Experts of a small language model.
Size: 8 layers, width 224.
Training: 415M tokens, 3183 steps.
Below are experts of layer 4 (counted from 0) of a mixture-of-experts language model. Rows are named router (the router's row for the expert), up (a neuron's input weights, with its number), down (a neuron's output weights, with its number) and show model dimensions 0-223. Each number is 200 + 40 x the weight over its row's rms, rounded and kept within 0 to 999.
Before each expert's rows: "mostly gets" lists some tokens that are sent to it at least half of the time; "comes before" lists some tokens at least twice as common just after its tokens as in all text. This comes from a sample of Wikipedia text that the model never trained on. Tokens count by the router's weight.

# expert 10
mostly gets: " United", " team", " North", " States", " American", " film"
comes before: ",", ".", " of", ")", "–", " and"
router,146,239,149,123,236,198,180,183,338,89,293,264,177,193,322,144,229,235,228,248,211,235,250,199,206,229,228,219,215,191,251,146,151,200,155,204,162,201,196,168,275,220,250,212,148,231,221,143,197,216,230,230,220,268,215,221,237,168,193,199,210,230,208,244,185,181,171,247,223,197,155,271,177,286,189,188,119,221,175,204,254,174,210,281,173,141,217,208,193,202,173,219,191,184,204,201,222,177,193,183,151,180,208,158,185,194,135,240,141,180,192,169,279,304,188,242,242,193,137,175,214,178,247,227,259,174,183,119,217,191,227,186,216,182,182,164,192,168,229,204,229,223,211,285,180,208,157,215,154,235,125,180,195,212,147,203,233,163,201,203,268,222,121,215,256,192,171,170,150,235,171,224,146,182,205,242,220,208,264,163,273,166,158,233,236,231,208,180,241,199,165,171,243,178,185,237,239,179,193,242,163,212,196,197,130,189,192,228,187,205,285,285,193,170,208,182,224,250,257,136,220,221,230,138
up0,192,204,189,207,172,144,235,264,251,210,213,229,226,237,199,283,197,216,178,209,216,279,203,176,173,214,85,270,191,215,149,302,246,226,186,250,189,239,210,167,224,187,263,217,258,294,184,159,225,188,123,290,198,216,165,138,184,153,111,186,197,177,223,237,189,301,203,195,250,210,196,249,214,214,191,256,204,150,218,265,258,172,278,216,222,138,190,195,249,239,185,179,207,207,168,172,223,120,193,175,204,169,179,283,166,179,261,163,229,229,227,210,183,164,150,166,206,252,211,155,217,238,267,195,233,173,260,320,237,182,223,185,208,169,222,193,162,216,186,171,192,188,211,217,204,174,214,162,204,191,168,138,161,248,263,184,219,103,170,227,146,285,269,162,187,209,247,210,157,230,262,244,204,168,188,218,225,194,212,164,240,144,209,243,175,233,202,175,179,187,253,228,165,178,194,265,196,228,204,207,201,234,260,217,183,246,266,195,252,188,209,152,223,161,148,237,201,222,173,162,231,151,309,223
down0,244,219,190,190,178,223,211,226,161,236,260,220,195,194,174,239,164,151,131,248,290,137,213,206,192,195,159,269,115,212,130,196,172,221,170,190,228,151,232,224,189,195,213,164,223,197,187,218,176,169,214,234,195,265,235,224,142,271,257,224,189,172,189,187,276,145,179,191,143,231,182,188,227,119,237,184,214,262,192,212,235,198,169,228,265,183,162,290,211,156,180,232,277,205,244,262,195,196,166,172,144,280,197,221,205,250,250,241,193,249,284,170,246,236,178,221,208,275,196,165,256,166,214,253,243,212,233,187,126,173,210,185,153,213,211,215,233,265,165,155,249,222,213,120,169,163,242,145,165,180,216,237,239,194,262,185,214,202,160,194,192,247,201,225,275,150,144,233,228,116,194,193,236,231,226,192,100,203,184,246,204,215,178,215,236,183,254,152,187,212,161,302,170,219,257,262,235,180,134,158,165,129,195,208,206,186,249,169,203,234,118,182,203,238,223,139,217,231,167,229,265,188,109,225
up1,203,181,227,191,263,230,220,217,196,221,296,219,259,190,167,238,191,267,208,193,180,266,178,115,263,222,212,220,218,232,169,250,193,202,162,164,121,230,152,264,268,166,184,253,132,163,303,210,210,232,171,201,175,206,209,197,234,214,193,140,155,185,207,164,184,219,211,205,214,182,153,243,226,196,263,203,235,227,137,157,179,145,218,186,186,210,112,242,208,148,224,190,211,216,142,117,239,189,186,180,198,224,238,290,162,195,277,233,158,160,184,171,218,226,201,155,251,122,229,242,247,157,228,170,208,237,221,207,172,203,182,192,172,271,216,199,199,228,162,215,247,215,199,174,230,225,221,157,216,160,223,194,190,156,183,242,141,75,204,191,175,231,246,247,176,170,204,200,183,182,250,175,200,155,222,267,236,160,202,189,261,205,184,171,255,177,271,151,135,222,220,227,132,281,237,280,243,227,163,223,148,244,234,204,245,220,178,221,197,155,293,194,269,257,180,180,259,163,198,165,268,278,274,255
down1,223,182,211,203,219,197,171,211,226,182,198,170,199,181,216,247,206,224,164,172,203,184,186,173,171,180,258,164,184,190,190,317,262,207,150,239,135,137,174,230,148,193,246,163,253,225,291,236,207,166,209,158,224,244,198,187,181,163,179,143,235,196,207,156,103,156,231,208,245,186,184,81,181,230,246,200,270,175,206,147,193,236,202,217,207,210,163,205,193,241,191,256,181,248,167,216,262,282,258,194,183,216,281,164,232,264,199,222,189,219,219,222,168,185,171,277,190,172,200,203,251,156,268,216,206,220,199,154,284,207,216,193,246,147,122,211,224,192,224,204,173,175,177,167,336,259,195,170,140,193,140,200,205,181,248,189,181,226,215,145,193,178,184,145,225,175,266,178,228,179,164,202,124,284,223,212,243,205,255,200,158,120,219,140,205,176,146,221,154,179,147,200,140,160,204,171,263,204,150,169,234,233,262,197,148,154,163,221,292,183,169,280,137,182,172,204,214,259,185,195,271,207,146,238
up2,118,181,184,134,129,225,219,286,205,252,250,226,194,230,254,198,225,188,210,213,184,236,216,189,198,215,166,187,233,166,183,150,153,186,247,203,243,136,195,239,193,172,247,188,219,188,272,146,222,231,227,179,214,213,124,188,196,244,191,168,229,197,247,216,194,182,151,227,238,213,202,201,230,221,150,230,223,193,195,169,142,241,167,308,141,193,172,268,185,151,244,154,217,201,217,224,194,166,219,139,163,163,209,189,148,212,106,243,223,203,210,187,244,184,149,145,186,164,209,208,164,166,141,201,259,195,126,185,176,217,213,156,222,148,164,281,147,154,296,229,271,171,206,198,186,207,126,222,176,153,136,233,144,222,137,220,200,131,170,134,259,226,215,206,234,158,152,149,213,164,234,232,210,191,215,185,159,213,251,210,127,203,205,172,147,129,208,201,215,221,159,235,99,171,241,259,199,200,91,187,244,131,79,169,231,190,173,248,219,218,194,224,205,143,257,191,273,217,238,237,212,186,251,241
down2,195,238,210,252,221,179,245,209,161,172,230,175,211,292,209,206,165,180,246,204,176,221,202,207,205,148,187,225,217,240,182,222,192,127,179,174,198,175,240,268,228,216,193,149,168,218,217,195,220,246,155,221,242,242,167,221,233,206,145,173,167,207,215,226,256,263,127,230,202,171,226,185,240,184,209,215,234,207,221,134,255,262,267,208,207,187,219,207,114,214,196,160,201,265,173,150,167,281,169,169,222,183,222,138,215,209,177,171,131,186,177,227,136,163,242,127,206,213,189,169,167,168,178,202,175,245,206,233,188,151,297,245,222,187,194,151,166,199,186,207,143,229,278,143,121,199,180,164,254,207,284,191,200,208,265,198,186,184,224,222,252,214,289,147,198,231,123,224,248,175,160,175,132,170,235,277,197,179,305,213,277,189,266,121,156,173,226,137,137,174,172,186,172,231,187,184,245,195,122,101,292,182,244,246,147,185,140,187,259,153,233,229,134,159,184,180,246,186,241,251,218,200,218,184
up3,195,197,182,164,152,212,203,230,225,218,115,199,203,156,158,157,252,195,185,163,319,216,217,200,126,172,179,165,201,194,190,151,272,245,168,161,215,228,240,193,129,242,212,121,180,198,179,228,225,204,185,195,193,135,161,229,141,238,225,222,252,210,214,238,250,235,249,206,198,211,192,177,152,240,152,192,207,221,157,205,190,232,159,163,182,211,225,157,200,272,137,221,142,205,115,226,225,150,172,195,166,148,234,244,152,134,239,112,293,203,181,135,222,233,289,241,210,168,166,152,222,218,216,159,219,166,168,155,294,268,207,104,170,261,201,149,165,188,194,186,211,234,147,122,199,199,188,164,205,239,184,171,242,245,177,217,157,199,204,295,229,201,192,217,207,211,248,218,179,120,193,206,273,263,188,199,200,216,256,240,154,232,176,244,237,219,205,152,253,203,194,212,218,225,140,160,241,168,191,124,258,220,185,250,200,288,188,240,227,288,209,199,264,191,159,176,173,154,166,237,166,283,182,214
down3,214,212,208,241,207,106,223,235,216,172,173,218,141,229,200,282,207,173,176,189,128,212,119,237,182,250,226,286,191,113,189,164,194,283,225,155,187,188,199,210,159,212,246,276,149,123,211,192,193,184,189,184,202,142,215,202,304,142,182,228,224,259,141,186,224,178,221,193,226,175,217,216,221,195,193,232,264,271,232,197,181,170,163,178,261,199,191,224,265,183,209,209,227,175,253,206,182,222,155,160,232,150,213,237,235,293,212,160,195,178,249,233,163,234,147,262,72,153,278,278,154,240,178,250,226,135,211,168,219,213,198,230,248,209,208,261,175,177,247,189,215,151,173,184,191,233,179,209,143,142,102,192,210,245,215,167,164,215,246,181,227,147,238,170,245,191,166,191,238,221,202,155,156,197,236,203,149,222,180,231,208,234,201,161,211,190,161,197,191,174,243,107,205,130,166,285,195,217,148,243,137,138,242,136,218,209,198,169,236,197,203,188,242,197,180,240,235,201,153,108,158,255,203,242
up4,188,216,213,224,251,278,153,214,195,160,195,204,241,145,216,216,232,190,210,199,217,173,160,237,230,166,239,207,196,173,194,158,210,167,224,212,180,255,224,202,146,184,194,144,197,262,253,166,154,315,245,258,186,236,141,213,246,190,234,208,186,174,250,216,288,248,184,213,227,240,84,193,255,206,176,190,188,163,245,176,156,282,196,223,164,174,110,195,190,178,146,224,165,148,229,177,231,139,211,184,197,157,264,216,196,127,227,178,216,242,223,171,247,211,185,225,123,224,216,167,190,282,192,195,183,280,236,193,187,164,184,193,237,221,189,200,119,213,162,199,186,96,179,190,162,192,207,139,132,155,135,140,163,253,230,211,138,230,99,176,127,291,188,200,191,209,193,148,252,204,217,308,160,179,239,208,213,123,198,252,264,177,222,236,169,302,235,158,218,211,246,165,173,156,195,222,200,217,165,215,241,221,216,197,193,184,197,208,123,182,182,261,194,247,248,181,186,145,227,137,194,243,215,210
down4,182,224,244,182,233,170,268,253,107,144,169,208,240,199,270,197,220,164,279,157,213,164,174,190,200,163,198,167,143,213,174,200,123,208,185,194,236,145,223,190,232,259,123,175,244,268,246,202,246,220,140,148,197,139,168,225,281,181,230,231,254,171,164,206,249,190,226,253,277,156,130,213,239,250,150,181,300,153,206,176,251,224,199,246,250,269,165,234,280,230,242,191,196,190,261,177,209,298,258,234,208,183,228,144,193,264,221,197,165,196,289,199,203,215,254,244,233,210,286,209,163,189,176,171,224,219,234,124,263,230,162,157,220,158,182,152,147,214,185,211,195,178,235,198,241,220,229,232,186,217,161,148,194,226,225,245,169,222,211,262,180,198,232,177,145,188,221,236,168,211,242,209,126,170,187,198,214,243,237,206,113,181,188,168,198,216,256,156,195,237,208,242,204,154,177,214,235,174,178,180,152,197,162,200,210,137,177,179,169,108,265,264,259,221,263,196,237,173,260,229,249,222,237,171
up5,168,234,237,190,187,176,163,245,194,167,240,162,240,194,187,249,179,186,217,146,166,177,187,235,125,215,240,248,192,217,255,181,223,226,166,200,206,206,179,205,195,212,171,229,162,187,202,174,228,265,112,177,210,306,144,216,265,168,207,232,187,165,193,215,163,195,177,179,183,200,168,199,214,228,201,200,152,138,230,130,196,265,173,172,156,185,137,248,202,155,145,155,176,133,209,133,183,205,183,165,211,262,228,257,212,127,264,226,260,206,233,161,310,166,221,214,216,317,177,224,187,237,175,169,161,186,182,168,260,195,225,189,209,226,177,170,211,260,273,257,195,213,264,268,268,209,138,136,252,152,235,148,116,311,197,153,189,268,194,185,132,224,224,185,198,122,158,168,165,146,215,235,214,269,184,195,146,141,219,207,189,194,205,236,201,151,231,155,201,202,113,134,149,136,191,161,231,148,120,180,235,211,240,186,175,191,251,187,198,159,179,196,226,164,254,171,236,180,221,176,245,174,204,132
down5,197,188,241,282,308,205,252,210,155,179,145,207,201,184,236,226,164,254,181,265,146,242,198,234,137,177,228,137,154,195,204,177,195,201,255,275,225,164,242,187,174,233,212,201,237,217,260,164,191,271,185,194,179,195,226,183,247,171,262,303,267,156,159,124,180,187,147,222,327,115,209,183,188,205,162,240,212,278,259,203,287,191,205,230,228,209,93,243,278,203,115,272,178,168,157,174,227,315,228,178,233,248,171,165,131,187,275,220,166,233,151,159,225,156,247,224,249,218,212,238,232,139,197,224,167,215,180,263,209,211,219,194,179,178,171,218,206,261,245,208,230,218,204,263,215,193,158,209,146,278,129,185,185,241,219,157,156,252,221,229,170,250,172,223,236,201,192,187,240,240,221,204,182,237,201,197,218,206,221,224,221,153,229,250,114,213,219,216,187,245,155,217,239,215,171,177,202,234,168,187,198,196,204,204,212,194,202,92,196,170,210,191,178,217,218,184,205,151,197,209,205,186,145,193
up6,208,218,197,217,191,177,201,180,251,217,144,202,227,217,201,228,126,241,174,257,269,231,157,225,229,111,177,192,138,186,190,254,194,162,233,239,242,179,233,154,230,139,242,223,217,171,196,149,272,247,303,147,249,248,186,232,182,171,274,278,181,143,182,241,172,179,172,175,170,204,190,241,145,196,204,241,183,213,297,210,130,245,184,180,144,149,170,160,223,235,177,173,206,218,189,239,175,172,189,197,149,178,162,170,223,167,183,154,229,195,162,125,232,179,77,94,159,178,224,158,162,208,272,176,205,176,238,158,229,147,147,166,198,198,256,176,158,246,154,227,251,109,226,198,271,234,253,199,201,242,228,178,265,121,231,250,234,229,236,231,173,249,225,259,168,186,241,151,168,155,153,206,177,188,221,236,192,146,170,187,254,196,183,207,210,267,212,149,216,181,236,160,176,213,262,153,175,186,151,198,216,219,267,218,241,226,200,253,207,223,131,211,253,171,185,148,125,173,265,201,200,149,191,170
down6,182,183,199,199,159,140,147,191,280,179,168,217,218,212,205,197,268,172,89,136,241,264,176,213,253,220,257,204,185,136,203,239,210,204,226,230,213,191,151,204,143,195,189,250,281,129,159,222,270,191,141,214,152,198,179,189,262,216,249,165,154,246,234,152,131,160,168,256,163,126,133,200,220,210,221,134,184,185,167,159,294,163,204,210,187,152,175,191,230,183,259,173,211,188,246,246,243,207,180,205,150,258,226,210,248,195,147,177,172,232,194,236,245,180,157,218,203,178,232,223,172,183,149,191,165,191,142,173,301,235,223,209,86,237,194,220,157,172,194,202,203,215,233,242,151,147,276,192,160,118,271,131,163,154,226,228,242,241,219,241,208,134,208,188,133,216,203,214,213,184,239,229,99,211,147,173,158,257,241,178,182,169,215,181,188,165,165,184,156,199,185,197,266,220,204,170,189,252,216,225,267,198,250,244,266,184,239,171,218,271,169,184,212,202,202,140,138,228,181,236,221,158,131,218